Weights of a small mixture-of-experts language model, trained from scratch on English Wikipedia.
Training: a variant of Adam for the experts, 7433 steps.
Below are experts of layer 7 (counted from 0) of a mixture-of-experts language model. Rows are named gate (a neuron's input weights, with its number), up (a neuron's input weights, with its number) and show model dimensions 256-319. Each number is 128 + 24 x the weight over its row's rms, rounded and kept within 0 to 255.
Before each expert's rows: a language model's description of what the expert responds to. This comes from a sample of Wikipedia text that the model never trained on.

# expert 10
It responds to: Sentence punctuation, function words
gate0 [138 150 132 145 102 148 118 119 134  95 139 132  93 141 133 134 175 118 113 120 157 161 150 160 110 131 124  99 134 132 163 145 137 147 107 105 136 147  81 116 148 153 104  88 142 179 145 141  97  99 153 114 142 122 145  98 125 161 147  68 137 137 140 107]
up0 [134 131 180 120 134 114  83 121 113 108 140 126  92 143 143 159 160 145 116 121  84 141 114 157 105 133 130 154 113 143 200 103 145 134 121 125 116 102 152 123  87 129 141 143 118 141 112  67 138 135  82 108 135  89 136 107 124 116 131 111 119 119 119 165]
gate1 [136 129 100 147 144 128 122 111 142 136 140  98 153 118 132 133 130 136 133 130 124 112 110 146 119 121 153 127 148 178 147 159 158 106 159 151 153 108 103 159 107 113 136 108 134 176 158 154 108 121 141 138 115 131 151 130 135 155 150 127 157 120 151 110]
up1 [134 152 143 125  92 160 126 143 135 146 148 107 125 137 123 115 120 125 112 150 139  77 146 116 129 154 134 116 108 175  88 140 104 108 129 132 129 113 155 109  89 138 148  82 135 122 174 113 137 117  98 139 186 117 103 194 119 153 129 138 123 113 183 128]
gate2 [136  82 153 106 119 144 102  98 121 162 114 137 164 153 136 161 163 134  98 117 144 108 155 116 140 163 122  89 133 102 133 184 116  87 130 121 147 111 142  93  99 131 143  91 154 152 165 129 102 127 128 150 144 122 126 183 150  76 136 137 118 120 109 131]
up2 [119 152 168 152  98 149 134 140 190 116 144 119 139 127  96  90  89 116 124 115 151 128 145 176 138 125 102 164 125 164  61 133 147 126 145 120 130 143 110 129 151 104 192 109 102 115 142 123 147  87 102  95  93 110 154 106 144 131 159 109 116 133 151 134]
gate3 [136 125 119 134 140 104 139 117 126 138 131 173 108 160 144 145 112 173 118 136 117  94  99 106 147 117 103 146 120 186 125 170 132 134  93 136 143 125 113 186 132 102 126 157 157 108 142 161 106 125 141 117 107 145 131 170 159 145 114 113 129 136 118 154]
up3 [171 107  79 161 157 104 143 145  99 132 133 120 149 120 128 118  83 133 106 127 154 141 106 134 139 143 126 126 120 143 127 131 190 137  88 127 154 131 129 123 151 136 110 145  81 109  98 130 126 152  90 102 131  98 148  86 101 115 107  87 129 131 135  97]
gate4 [172 124 104 128 119 100 147 151 108 127 102 146 133 129  93 125 125 113 146  94 101  92  90 110 130 125 132 117 137 169 157 115 143 134  89  91 105 133 146 138 127 132 103 123  93 163 124 184 105 132 105 109 140 118 161 142 104 157 148 134 152  66 167 107]
up4 [ 99 133 108 115 140 125  99  98 155 119 116 128  81 124 159 130 141 140 173 158 100  83  83 118 156 150 122 130 109 177 106 116 152  78 104 145  91 168 119 122 143 123 123 148 110  90 108 135 148 144 117 178 119 114 126 165 111  99 128 142 141 125 113 124]
gate5 [ 97 100 106 158 144 130  90 134  79 142  98 192 104 139 124 108 164 134 114 109 119 138 140 153 188 137 116 119  90 108 122 182 109 146 134 102 101 138 109 151 108 136 187  91  87 135 133 128 137 153 127 128 117 102 104 102  90 120 106 146 128 145 113 119]
up5 [142 161 124 131 111 124 106 129  72 137 136 129 137 112 120 121 130 134 146 139  96 173 102 121 157 119 128  73  97 141 164 156 154 120 115 134 114 120 159 153 100 162 130 130 107 143 146 123  95 111 149 126 124 139 110 134 106 118 144 144 172 106 152  91]
gate6 [124 117 119 140 151 175 101 134 158 129  73 147 158 115 136 131 173 130 125  74 101 120 110 142 158 165 152  94 133  91 112 125 128 151 143 118 135  94  72 186  94 137 123 149 127 139 105 110 146 147  77 144 114 135 137 108 116 141 147  82 150 112 154 102]
up6 [160 120 152 123  98 149 139 159 128 157 125 102 154 117 130 129 144 115  92 112  95 164 119 142 176 147 122 161 138 138 137 140 113 133 134  84 113 101 117 168 125 145 127 147 123 174 137 129 139 136 130  96 148 108 121 135 141  62 110 103 156  63 145 145]
gate7 [173 134 115 141 177 169 111 147 161 136 113 136 190 129 142  94 104  93  95 128 135 102 123 154 109 152 121 112  67 151 128 114 118 119 131 145  99 110  75 129 148 122 112 108  91 150 149  95 106 139  92 148 170 101 124 120 117  99 146 139 127 130 113 128]
up7 [118 118 146 113 134 114 159 143 105 145 122 128 105 147 148 135  66 131 122  97 151 122 119 125 125 130 130 146 178 116 160 152 133 124 199 148 132 148 114 152  99 141 126  98 118 105 148 113 151 121 135  97 129 124 119 171 145 106  92 139 179 136 115 114]
gate8 [117 124  95 150 146 141 135 174 143 128 152 122 149 112 128 107 136 147 147 161  93 127 133 121 153 109  91  89 118 136 141 128 175 112 106 126 146  96 167 106 115 145  94 147 135 155 135 108 141 150 160 138  98  83 145  84 169 104 142 121 124 113 142 140]
up8 [133 135 114 136 137 134 140 113 154 141 132 115 145 169 136  88 109 130 142 163 101 114 152 125 144 124 111 128  99 121  90 151 140  93 115  96 138 131 126  97  95 110 147 123 124 107 112 101 110 116 128 132 149 105 140 131 123 104 122 140 124 107 149 124]
gate9 [145 120 179 140 126 130  89 107 150 178 118 142 158 115 128 111 138 121 113 160 154 140 168 104 125 139 135 136 129 178 122 115 119 107 118 139 119 123 123 143 143 145 117 117 165 135 161 129 127  91 138 127 105 112 126 137 113 146 147 145 151 131 131 130]
up9 [149 156 105 120  70  97 121  87 142 184  89 146 120 126 133 111 129 118 101 123 122 120 104 122 145 107 142 140 141 172 152 131 139 139 126 120 164 117 172 180 129 148 107 135 130 139 153 108 105 106 165 111 154 108 152 130 114 166 149  81 145 118 132 133]
gate10 [110 125 107 130 163 161 117 140 151 125 170 119 131 132 108 132 148 121 159 121 122 106 150 101 141 135 119 104 144 146 134 145 111 112 112  99 123 174 115 102 117 113 141  73 110 162 164 172 135 149  80 131 102 121 105 147 124 155 131 154  78 127 141 141]
up10 [146 112 143  89 116 109 101 121 100 115  81 145  92  77  97 143 128 140 128 105 171  82 127 157 112 125 154 158 149 146 119 102 127 149 130 138 145 102 121 132 161 138 140 165 154  88 103 156 153 123 148 133 183 142 102 131 118 107 111  76 133 146 110 127]
gate11 [ 81 113  98 141 135 129 124  96 124 141 118 140 147 123 153 145 152 114 139 135 135 134  93 147 152 209 105 166 153 110 116 138 105 173 126 147 128 154  97 114 155 115 172  75 146 149 108 127 102  95 122 136 167 143 131 113  87 133 104 149 127 124  90 132]
up11 [159 163 127 134 149 127 138 117  95 144  89 115 142 132  65 159 118 146 121 161 118 112 100 120  86  95  98 111 140 115 189 148 146 138 100 161  81 157 155 138 148 116 107 130 113 169 108 143 147 106 141 145 135 119  88  91 124 165 149 119 127 152 147 143]
gate12 [169 148 111 149 147 159 141 128 119 130 101 121 138 101 169 146 112 136 104 143 120 140 139 124 171 170 110 111  81  82 136 139  83  89 130 111 140 101 121 112 135 107 128 134 153 128 179  77 124 110 105 145  85 170 154 135 113 144 138 124 143 145 123 114]
up12 [139 148 101 141 112 132 142 154 153  89 106 123  73  99 110  92 122 112 132 126 112 144 132 114 131 163 115  79  90 122 131 111 157 127 140 132 154 103  88 109 123 109 161 148  99 120  67 109 141 120 111 137  81 124 141 129 117 128 163  94 150 100 158 108]

# expert 5
It responds to: Prepositions and participles
gate0 [125 147 160 121 142 154 112 154 127 115 117 143 120 124 104 120 126 152 137 107  99 113 116 134 135 152 142 111 131 131  99 129  80 164 136  96 127 146 106 146 117 147 113 134 123 136 129 100 140 154 179 159 116 117  93 106 100 121 149 124 145 103 130  87]
up0 [149 112 132 147 128 129 118 162  95 149 112 148 128 135 176 142  96 117 132 155 113 114 119 113  94  97 108 108 149 122 146  86  65 106 154 134 132 113 142 141  94 148 107 135 135 138 114  93 110 105 142 137 136 171 164 126 176 148 152 176  93 151 105 129]
gate1 [144 129 117 122 131 105 143 142 146 171 162 148 104 156 182 103 154 134 141 144  89 175 177 106 160 119 155 181 143 120 154 179 118 126 102 110 108 166 106 157 128 117 108  89 155 108 150 130 155 104 130 143 117 137 120 133 133 147 122 139 108 161 127 108]
up1 [132 145 101 107  93 152 117 116 104  97  98 107 113 170  94 147  87 144  89 137 142 118 159 132 138 152 126 159 106 126 106  90 167 116 108 138 137 116 168 134 144 111 129 139 135 127 129 128 136 137 129 141 128 111 158 131 153 159 136  98 166  79  49 157]
gate2 [154 119 155 103 114 127 148 131 117 178 157 131 109  76  84  88  98 126 159 136 119 126 168 136 130 130 137 138 126 122 148 175 131 112 143  60 118 139 153 141 134 109 126 141 130  93 114 143 124 116 114 125 121 108 120 129 137 118 140 138 106 119 130 106]
up2 [151 127 126  75  98 144 113 114 170 136 131 120 168 103 116 110 109  78 147 172 137 140 112 151 130 157  83 163 133 138  87 122 152 109 140 166 149 128 154 171 127 110 187 143 130 116  59 149 139  69 152 157 126  78 128 110 119 128 104 154 126 134 133 147]
gate3 [121  90 117  92 116 142 124 148 148 122 137 135 119 166 134 137 124  79 132 117 108 122 105 144 137 152  90 101 151 164 123 155 147 119  82 132 151  98  89 172 179 117  94 133 129 122 108 160 115 150  85 108 109 105 125 121 153 123 133 132 136 111 139 195]
up3 [133 126 118 169 148 119 128 111  98 110 135 169 114 112  98 137 119 145 128 121 146 172 145 174 157 128 157 106 133 117  93  83 107 137 144  84 180 107 144 125 103 150 154 133 102 132 153 129 158 141 165  76 148 157 135 137 125 104 110 108 128 139  97 119]
gate4 [129 130 165 107 124 131 147 170 124 122 142 124  97 112 106 173 156 116 168  98 154 100 108 116 139 138 106  70 113 118 113 123  81 146 179 116 171 121 101 139 110 143 110  79 170 132 131  87 112 145 142  89 144 118 121  85 154  91 141 117 108 108 139 167]
up4 [104 141 125 157  78 140 140 124 114 146 113 160 119 146 124 121  82 122 129 117  97 135 151 116 109 137 120 155 177 125  84 124 140  86 113 114  70 129 148 115  91 101 142 124 148 138 121 123  78  77 130 155 138 145 124 160 141  83 136 129 167 133  72  96]
gate5 [131 109 112 162 100 118 115 132 105 123 110 122  93 161 134 134 129 144 116 170  92 173 125 121 127 160 133  80  74 134 129 134 136 104 109 142 162 163 113 111 128 105 164 104 126  96 100 144  92 157 127 140  91 106 109 110 170 146 150 136 130 117 178 117]
up5 [ 81 127 110  98 104  88 150 121 108 135 157 121 108 161 118 130 126 155 116 111 128 126 112 136 109 135 118 153 157 126  89  85 110 174 140 118 123 137  98 163 135 154 110 136 139 113 110 154 119  79 120 119  95 119 140 121 166 127 133 112 121 100 127 176]
gate6 [147 119 152 132 138 132 137 177 140 107 101 130 192 149 133  85 162 121 133 138 121  85 124 176 144  98 129 126 124 116 144 118 116 121 130 153 148 118 101 148 133 152 150 128 145 145 155 116 124 148 104 147 170 151 137 115 164 144 111 128 143 117 109 159]
up6 [153  89 122 131 108  76 148 154 111 128 105  99 167 104  98  92  98 136 112 145 127  76 106 145 157  99 130 117 152 125 143 164 159 126 149 192 160 128 110 114 133 169 122 145 103 112 145 175 110 130 147 151 149 129 135 113 186  94 119 112 107 120 126 142]
gate7 [125 126 149 130 130 119 141 123 155 123 115 133 131 112 144 142 128 104 130 113 122 159 106 140  99 141 125 157 116 108 143  96 125 137 114  97 107 164 103 136 130 100 119 123 115  93 167 198  97  86  93 100 113 101 111 129 126 157 112 156 135 115 129 123]
up7 [103 127  78 120 109 134 138 142 117 145 151 173 138 105 147 132 204  81  86  95 144 139 164 115 108 126 138 143 115 129 126 121  72 129 184 121 158 133  84 117 135 140 146  99 153 118 123 140  99 105 132  94  96 120 131 131 114 136 122 108 112 144 156 148]
gate8 [104 132 121 103 148 118 114 160 115 121 124 109 179 186 110 116 110 106 159 110  98 139  66  68 153 149 151  99 133 137 142 158 114  91  97 131 133 118 113 114 150 112 110 149 101 117 127 143 162 153 173 166 125 107 121 118 130 139 132 128 148 141 124 150]
up8 [147 146  95  94 141 143 162 115 116 148  99 148 150 141  93 114 131 116 113  96 113 106  86  78 112 112 139 138 112 110 115 135 108 121 140 125 159 125 153 120 128 129 126 120 126 126 181 121 120 121 158 159  82 125 154 155 130 149  91 113 149  85 118 179]
gate9 [147 145 147 124 147 105 122  92 132  81 111 149  99 207 110 174 104 110 148 122 124 136 120 125 122 131 110 120 104 139 152 202 115 127 136 157 136 128 124 129 155 115 152 126 110 116 158 191 169  86 163 143 134 112  92 115 141 115 117 140 110  97 106 117]
up9 [122 146 171 153 154 142 132 119 121 169 131 111 119 164 137 120 153 134 121 135 132 149 111 148 183 120 133 125 141 109 129 130 138  96 118 170 136 103 138 158 139 115 107 139  90 153  91 152 144 140 146 131 167 117 115 118 128 142 106 161 152 105  84  96]
gate10 [121 124 148 149 160 132 164 135 125 144 167 128 101 125 137 139 137 125  68 143 130 169 124 159 105 147 144  97 132 127 104 131 113 122 165 143 140 127 183 216 138 131  84 160 110 111 108 137  99  99 145 136 126  72  91  86 121 109 125  90  84 129 121 103]
up10 [168 172 105 168 172 112 129 100 132 135 132 133 152 122 116 145  83 141 119 112 126  95 160 116  57 100 145 135 131 110 126 107 159 105 153 141 160 155 154 155 141 107 174 155  96  85 147 154  98 129 142 123  98 110 122 117 134 116  97  86 145 142  97 134]
gate11 [162 124 110 153 138  96 132 124 100 142 113 138 153 179 110 173 180 105 149 126 130 108 112 146 116 118 137  93 152 125 169 109 152 115 113 137 162 120 144 188 124 101  83 110 134 134 163 125 119 135  85 118 156 159 147 128 135 131 132 202 134 156 165 123]
up11 [150 128 121 201 105 147 148 175 140 106 179 127 102 167 159 125 143 118 118 114 104  99 103 128  85 132 123 139 112 134 186 116 141 130 118 137  96 132 121 133 112  61 124 137 131 159 168 111  98 109 128 109 135 138 144  87 154 172 111 155 128 100 125 107]
gate12 [137 119 144  96 131 129 148 146 134 162 104 135 127  97 105 103 158 106 123 122 133 168 144 157 109 153 146 105 131  95 127 112 120  87 132  93 138 132 108 122 124 167  92 160 137 111 153 127 136 122 134 169 115 177 135 162  67 160 125 102 173 137 159 142]
up12 [108 127 172 119  60  93 132 119 147 113 130 169 104 112 130 160 143  80 141 111 151 144  97 176 136 121 137 161 121 133 117 143 113 126 144  94 132 138 147 101 117 155  98  97 122 107 101 133 113 133 158 120 110  90 143 104 141 125 144 103 136 140 132 128]

# expert 11
It responds to: Indefinite articles, possessives
gate0 [126 130 129 148 185 151 100 142 152 193 119 120  78 150 134  94  91  85 172 100 136 104 174 120 114 152 120 153 117 111 101 134 150 117 139 138  90 106 151 151 125 161  74 119 172 182 140 124  95 119 176 126 174 117 155  97 191 123 118 164 122 122 138 163]
up0 [ 81 143 125 137 149 141 144 106 170 127 174 130 103 188 149 157 124 121 151 153 117 118 108 146 121 143 104 136 140 166  80 161 108 128 141 142 145 121 136 143 122 161  93 147 118 124  97 134 109 133 165 165 158 114  58 130 121 117 106 113  97 104 159 130]
gate1 [127  88 118 133 114 169 154 177  85 157 106 113 100 121 109 132 171 148 108 193 141 142 135 137 118 140  82 132 165 121 137 117 161 118 110 108 105 133 167 116 117 160 106 126 152 128 145 121 109 142 117 149 127 151 157 120  96 146 130 143 142 132  97 149]
up1 [166 103 121 116 152 120 163 157 123 132 128 107 124 153 124 140 165 156 123 106 147 151 122  89 111 146 116 121 144 120 179 146 168 103 116 112 106 108 178 165 136 172 102 120 124 159 129 178 129  85 105 120 127 156 118 107 129 130 114 111 118 118 152 160]
gate2 [179 116 182 155 138 101 104 128 174 134 173 145 118 158 116 140 141  88 125 142 153 145 152 168 128 175 101 116 120 130 112 121 132 123 108  77 103 102 151 153 108 129 143 104 146 155 145 142 157 140  90  92 164 152 122 102 130 128 123 162 125 140 121 126]
up2 [136 160 112 172 135 124 112 123 113 111 133 103 147 104 121 159 127 124 175 121 112 171 129  66 161 104 142 118 127 130 102 150 147 134 122 143 127 148 161 149 152 133 162 155  63 124 123 156 134 113 119 131 106 131  98 102 145 144 124 116 124 144 104 127]
gate3 [128  98 133 100 167 138 100 143 183 132 113 138  78  99 178 132 150 163 125  83 125 111 127  99 146 110 167 150 145 129 132 154 107 147 143 115 120 136  87  84 124 124 120 138 112 129 119 122  94 152 134 161 100  93 154 115 150  98 124 118 113 141 148  52]
up3 [120 135  70 163 134  98 136 144 132 134 138 144 134 119 145 130 122 156 170 117 109 131 130 110  99 173  99 127 168 129 144 139 160 134 116 129 154  99 171 166 124  89 158 117 188 157 149 169 127 139 126 122 146 143 144 134 127 144 127  79 123 134 140 147]
gate4 [158 127 136 166 107 165 128  69 126 112 132 108 126  96  96 123 129 101 169 151 128  92 134 147 160 110 143 101 152 127 167  95 101 151  90 144 127 119 159 155 126 129  68 113 120 122 122 151 115 119 124 105 102 139 108 109 140 118 134  86 123 111 117 113]
up4 [150 134 137  90 154 172 136 154 148  96 130 100 148 171 143 118 126 140 157 104 103 154 146  98  80 137 157 127 115 125 113 124 146 144  94 147 171 118  86 144 117 165 101 124 121 161 105 149 108 122 158 134 144 124 162 143 124 110 110 145 118 146 167 178]
gate5 [110  97 138 127 173 134 122 129  97 163 139 149 152 135 146 122 156  88 107 146 171 106 105 141 157 117 153 117 131 133 107 105  69  99 164 141 100 134 156 128 148 150  83 149 167 119 115 149  99 158 135 156  84 119 108  82  98 135 101 141 124 104 149 176]
up5 [134 139 146 126 163 166  99 156  70 163 175 154 151 124 217 102 167 126 111 140 119 102 146 123 134 107 126 154 124 128 129 186 120  99 147 130  99 118 141 122 135 130 137 138 197 139 129 139  71 144 126 100 131 131 159 114 108 134 111 150 114 126 152 149]
gate6 [145 131 164 118 162 110 143 112  90 141 157 129 166 101 103 111 147 139 173 137 149  82 134 194 129 138 108 101 117 131 120 135 150 138 163  69 128 140 134 132 126 125 106 150 135 128 117 153 181  97 143 135 143 124 152 106 113 148 101 111 156 124 102 111]
up6 [103 158 119 105 119  79 128 132  97 117 122 134 124 127 105 131 130 153 137 139 123 142 138 143 159 138 146  86 139 106 108 135 142 151 147 106 120 108 146 167 142 107  92 162 115 132  99 148  82 147 178 124 124 105 150 121 150 124 140 147 142 136 128 105]
gate7 [124  69 129 166 106 166 127 169 121  95 146 113 134 120  96  77 134 137  97  91 179  88 123 104 149  92 140 109 174  98  97 106 116 132 177 107 103 108 112 145  75  89 105 106 140 159 147 123 153 133 154 114 160 151 125 102  83  93  91 131 119 100 124 165]
up7 [138 130 118 163 115 144 116 136 147 167 109 112 131 135 133 158 159 128 150 127 126 184 123 147 143 123 123 127 114 106 156 120 153 106 118 145 105 111 169  93 167 147 160 117  99 123 113 160 152 122 113 131 122 129 140 127 160 160 121 143 120 137 112 109]
gate8 [121 115 108 111 131 129 160 116 118 114 176 145 118  80 132 138 167  81 110 127 158 125 142 109 129 158 118 123 104 156 107 137 129 107 134  82 128 120 155 176 151 154 127 136 133 150 122  85 139 150 146 116 140 141 104 120 132 146 106 129  75 136 101 110]
up8 [140 100  78 115 134 137 113 103 113 131 137 118 141 134  84 147 134 153  99 133 163 105 147 139 119 105 110 123 102 106 174 153 134 188 130  96 112 115  86 100 136 135 148  95 121 135 141 116 155 123  84 154 147 184 120 126 137 132 127 154 162 111 124 123]
gate9 [153 147 149 126 131 138 143  84 168  95 144 135 129 123 111  92  93 115 120 135 112 164 108 163 105 146 160 114 136 145 122 127 113  99 148 132 126 159 113 152 113  71  82 129 137  75 160 153 161 125 131 141 113  83 130 100 134 110 136 138 122 114 130 120]
up9 [144 177 103 141 118 118 128 122 156 102 144 126 125 140 117 132  96 134 113 115 117 148 130 158 139 122 118 121 141 155 144 131 122 141 107 114 123 128 105 141 164 105 111  77  91 126 118 134 111 109 145 156 113 142 129  68 120 117 151  97 119 103 100 117]
gate10 [139  81 146 156 142 142  92 150 130 126 141 165 148 127 165 148 128  87 130 132 164 105  76 135 119 152 112  97 109 125 160 125 105 166 139 104 126 110 165  72 130 134 105 163 139 119 130  96 104 115 168 115 118 129 136 102 140 134  97 156 148 114 125 153]
up10 [133 129 102 153 126 110 123  86 180 107 121  94 188 127  92 124 137 132 119 133 138  79 103 113 177 123 162 130  61 127 119 141 168 130  91 182 167 113 107  86 137 150 131 138 140 133 102 157 153 131 100 115  81  95 116 133 132  82 131 143 121 121 123 120]
gate11 [158 116 118 155 131 145 133 109 112 116 128 108 144 125 151 102 184 138 126  76 153 120 111 153 120 151 112 119 117 138 100  72 115 134 114  96  88 122 156 102 166 109 108  94  92 134 157 101 101 139 135  82 145 133 135 117 119 114 105 128 104 147 101 143]
up11 [103 143 167 122 109 107 127 126 129 137 157 147 169  95 117 127  89 130 177 115 106 125 136 141  91 147 136 138 152 102 161 162 137 138 107 138 133 155 107 121 124 124 132 111 132 125 114 154 172 107 148 134 126 172 117 151 111 136 153  97 120 138 133  98]
gate12 [ 82 124 101 157 105 133 123 150  78 112 125 148 148  93 153 104 112 127  94  95 155  77 103 136 134 165 119  87 156 127  99 121 117 130 123 151 133 153 173  69 122 155 129 109 105 128 164  98  92 135 109 137  89 100 129 137 131 153  96 132 137 134 146 139]
up12 [134 134 113 131 111 129 133 104  81 111 131  99 128 118  90 137 140 149  94 123 117 127  93 121 113 157 136  98 167 165 117 102 104 100 136 138 135 151 157 131 164 118 108 112 109 109 122 116 112 165 172 115 144 137 146 135  83 136 123 119 149 132 131 146]

# expert 1
It responds to: Nationality adjectives, prefixes
gate0 [101  76 103 170 139 137 117 135 140 129 160 120 150 118 121  94 109 158 145 135 135 125 129 115  87 126 132 143 140 116 145 149 119 110 141 137  97  72 123 165 110 127  95 104 119 132 123 140 138 153 155 134 143 152 144 110 140 110 130 126 159 153 106  79]
up0 [105 147 102 134 119 134  83 100 115 111 152 121 126 101 106 102 117  97 138 163 121 156  99 142 117 124 100 156  96 153 141 103  72  76 135 116  98 152 151 108 124  77 125 131 142 138 144 137 185 132 124 133 156 139  93 103 117  90 122 158 123 140  64 114]
gate1 [132 163  98 157 167 125 163 139 108 131 116 112 117 153 160 104  90 105 101 152 101 118 108  90 141 163 127 119 150 113 117 147 137 141  81  82 101 122 106 127 139 101 126 183  82 104 102 107 164 115 127 190  99 143 168 143 140 106 175 148 129  96 130 124]
up1 [148 194  88 146 178 145 133 140 168 124 149 115 124 150 136 143 102  89 177 151  82 159 131  90 131 148 125 137 116 112 149 136 133 145 122 104 139 132 134 149 145 104 135 137 120 127 126 143 149 131 118 153 113 132 155 115 163  90 164  97 130 118 126  99]
gate2 [108  95 126 150 147 129 131 153  87 127 142 105 116 169  86 125 150 110 154 108 153 130 126 116 106 110  88 114 127 168  91 133 140 125 122 130 145  93 142 127  97  98  79 128 119 113 148  73 132 128 158 159 131 102 130 143 163 101 140 139 129  87 133  99]
up2 [138 125 158 140 122 113 146  94 147 126 104 142 144 115 127 125 137 128 153 150 113 167 151 127  95 108 137 131  81  86 139 123  55  90  90 146 116 132 148 178 148  86 165 144 134 123 146 143 103 134 124 124 147 100  97 145 122 179 167 152 136 102 148 106]
gate3 [162  87 127 153 131 184 118 141 150 113 148 121 124 168 134 124 170 156 112 118  98 100 132  71 141 133  98 124 144 176 188 135 160 107 131 118 104 147 126 125 104  87 106  96  79 155 140 139 134 129 159 117 137 143 120 148 191 111 100 147 145 134 124 119]
up3 [134 151  90 117 135 151 148 147 136  98 144  99 101 122 144 132 153 135 135 126  91 139 127  95 132 125 129 123 147 153 155 140 133  93 105 134 115 128 120 153 146 116 105 110 106 119  80 123 125 118 120 132 131 141 119 149 150 103 122 111 185 110 162  92]
gate4 [160 173 154 117 130 120 148 143 168 118 183 141 120 153 174  83  86 120  91 118 109 146 131 151 118 155 127 156 149 119 156 147 149 159 109  85 145 156 138 110  86 119 131 105 129 118 140 109  74 166 129 106 131 111 148  70 107 111 125 145 159 130 131 127]
up4 [134  93 133 121 126 123 161 128 112 152 148 133 147 125 117 146 167 160 149 128 152 113 110 128 159 151 129 128 112 112 159 142  73 103 153 118 142 144 102 112 137 164 138 109 132 142 166 117 108 163 118 176 120 146 117 107  50 118 137 100 126 129 114 107]
gate5 [158  98  96 104 154  73 111 139 129 135 101 137 134 116 135 136 105 114 136 133 127  76 142  78 118  86 110 134 156 168 124 143 144 151 189 110 122 105 171 144 118 159 129 103 138 118 139 137 121 165 101 155 137 156 134  86 192 113 143  77 121 161 116 115]
up5 [152 125 130 117 118 117  85 152 151 120 138 112 139 112 159 102 124  84 152 141  90 122 118 111 131 116 168 125 165 133 141 139 184 126 126 106 103 114 124 133 129  67 134 122 114 160  71 148 122 151  96 127 152  79  98 121 180 118 113 191 100  83 119 153]
gate6 [129  88 140 148 153 157 104 143 132 109 138 120 133 140 185 143 102  98 159 123 144 132  64  95 120 117 128 133 136 108 128 148 112 110 102 112 132 103 130 124 135 116 139 111 166  96 150 116 150 175  99 141 176  64 120 137 141 131 109 135 143 134 119 141]
up6 [121 121 150 122 147 162 106 119 125  98 107 129 130 111 124 122  88 105 159 159 155 154  63 143 110 119 121 131 106 107 107 166 134 112 118  86 159 111 136 120 124 129 124 119  99 163 140 159 146 174 131 113 139  78 160  90 136 145 128 154 135 152 109 143]
gate7 [147 130 163 167 137 149 145 129 166 135 154 143 129 120 118 121 113 103 129 125 108  28 153 146 124 117 138 119 131  94 134  93  99 130 145 149 115 111 136 117  95 147 112 145 119 127 158 133  98 119 133 131  94 123 120  86 151 145 119 146 152 138 145  91]
up7 [145 129 147 138 106 113 136 113  99 128  87 106 148 109 110 158 148 171  99 140 123 152 120 133 142 119 124 125 136 106 137 118 148 104  67 144 124 151  98 130  67  95 156 146 123 137 130 137 185 167 118 117 175  83 146 129  97 110 119 150 123 128 117 141]
gate8 [120 138 152 137 127 128 142  82 123 197 151 133 117 101  99 148 137 136 138 105 137 113 158 109 106 155 103 120 158 141 151 139 122 153 168  91 120 134 114 131 109 171 125 161 140  68 140 109  87 103 137 138 138 139 123 129 118 126 118 147 151 147 128 110]
up8 [141 161 132 109 105 111 159 123 147 109 148 104 127 125  81 104 110 158 106 153 141 128 146 132 108 127  76 170 111 162 125  97 101 111 120 121 103  89 135 115 141 101 113 123  88 123 127 136  94 134 122 127 152 146 126 151  95 112 148 135 155 114 111 109]
gate9 [150 108 125 105 119 155 162 133 131 111 120 114 111 123 124 156 160 143 150 129 148 151 116 119 151 145 127 143 153 175  86 147 144 121 115 136 147 134  98 148 106 125 117 139 147 110 109 121 154 136 117 144  90 143 176 147 138 134 129 146 102 132 143 124]
up9 [127 129 133 120 136 165 122 147 170 171 127 115 151 163 150 130 129 145 121 135 155 132 135 167 162  82 137 112 101 120 159 115 147 132 127 148  96  96 116 122 137 154 161 114 150 120 143 131 144 116 103 112 142 102 115 124 130 153 146 148 150 136 135 155]
gate10 [170 137 139 109 130 181  89  96 151 151 119 128 171 160 137 123 132 138  86 151 145 130 149 141 106 128 130 136 118 121 162 134 122 105 126 159 112 150 144 120 137 168 125 108 120 108 159 135 158 160 118 133 140  70 183 138 148  99 150 133 155 158 116 116]
up10 [125 112 129 126 119 122 148 173 151 118 110 118 104 123 161 155 155 120  99 118 158 105 141 121 115 161 136 161  83 141  92 124 143 170  87  97 133 143 129 118 111 100 130 132 131 150 100 140 129 140 104 161 106 144 124 140 132 173 105 164 161  94 139 146]
gate11 [151 120 147 111 127 140 127 175 112  96 138 108 135 117 119 140 102  95 141 150 123  97 106 121 134 136 107  94 134 165 110 131  86 147 142  95 154 125 149 144 101 142 116  97 124  86 184 129 115 166 103 168 109 119 103  97 171 100  86 121 138  86 156 170]
up11 [137  97 139 157 159  97 141 134 135 156 135 115 130  96 137 143 111 151  94 115 158 127 156 132 192 130 116 147 131 138 141 105 146 103  88 184  99 170 136 123 102 114 107 151  96 168 114 169 169  99 154  84 164 108 112 114 118 149 178  90 121 142  93  95]
gate12 [102 155 129  76 154 114 147 141  74 169 132 152 117 157 158 125 138 112  97 131 153  97 151 110 110 161 163 144 150 117 125 128 110 132 129 107 135 130 101 152 118 129 134 121 108 121 146  91 112 142 130 122 149 130 124 131  96 123 116 133 166 124 117 105]
up12 [ 80 117 138 139 128 115 121 145 105 162 127 110 114 169 113 105 134 117 110 103  80 132  98  80 162 137 146 106 151 101 138 102 143 147 139 100 132 191 140  94  89 109 149 163 154 138 120  84 128 184 110 127 170  92 130 129 115 153 120 119 105 129  94 191]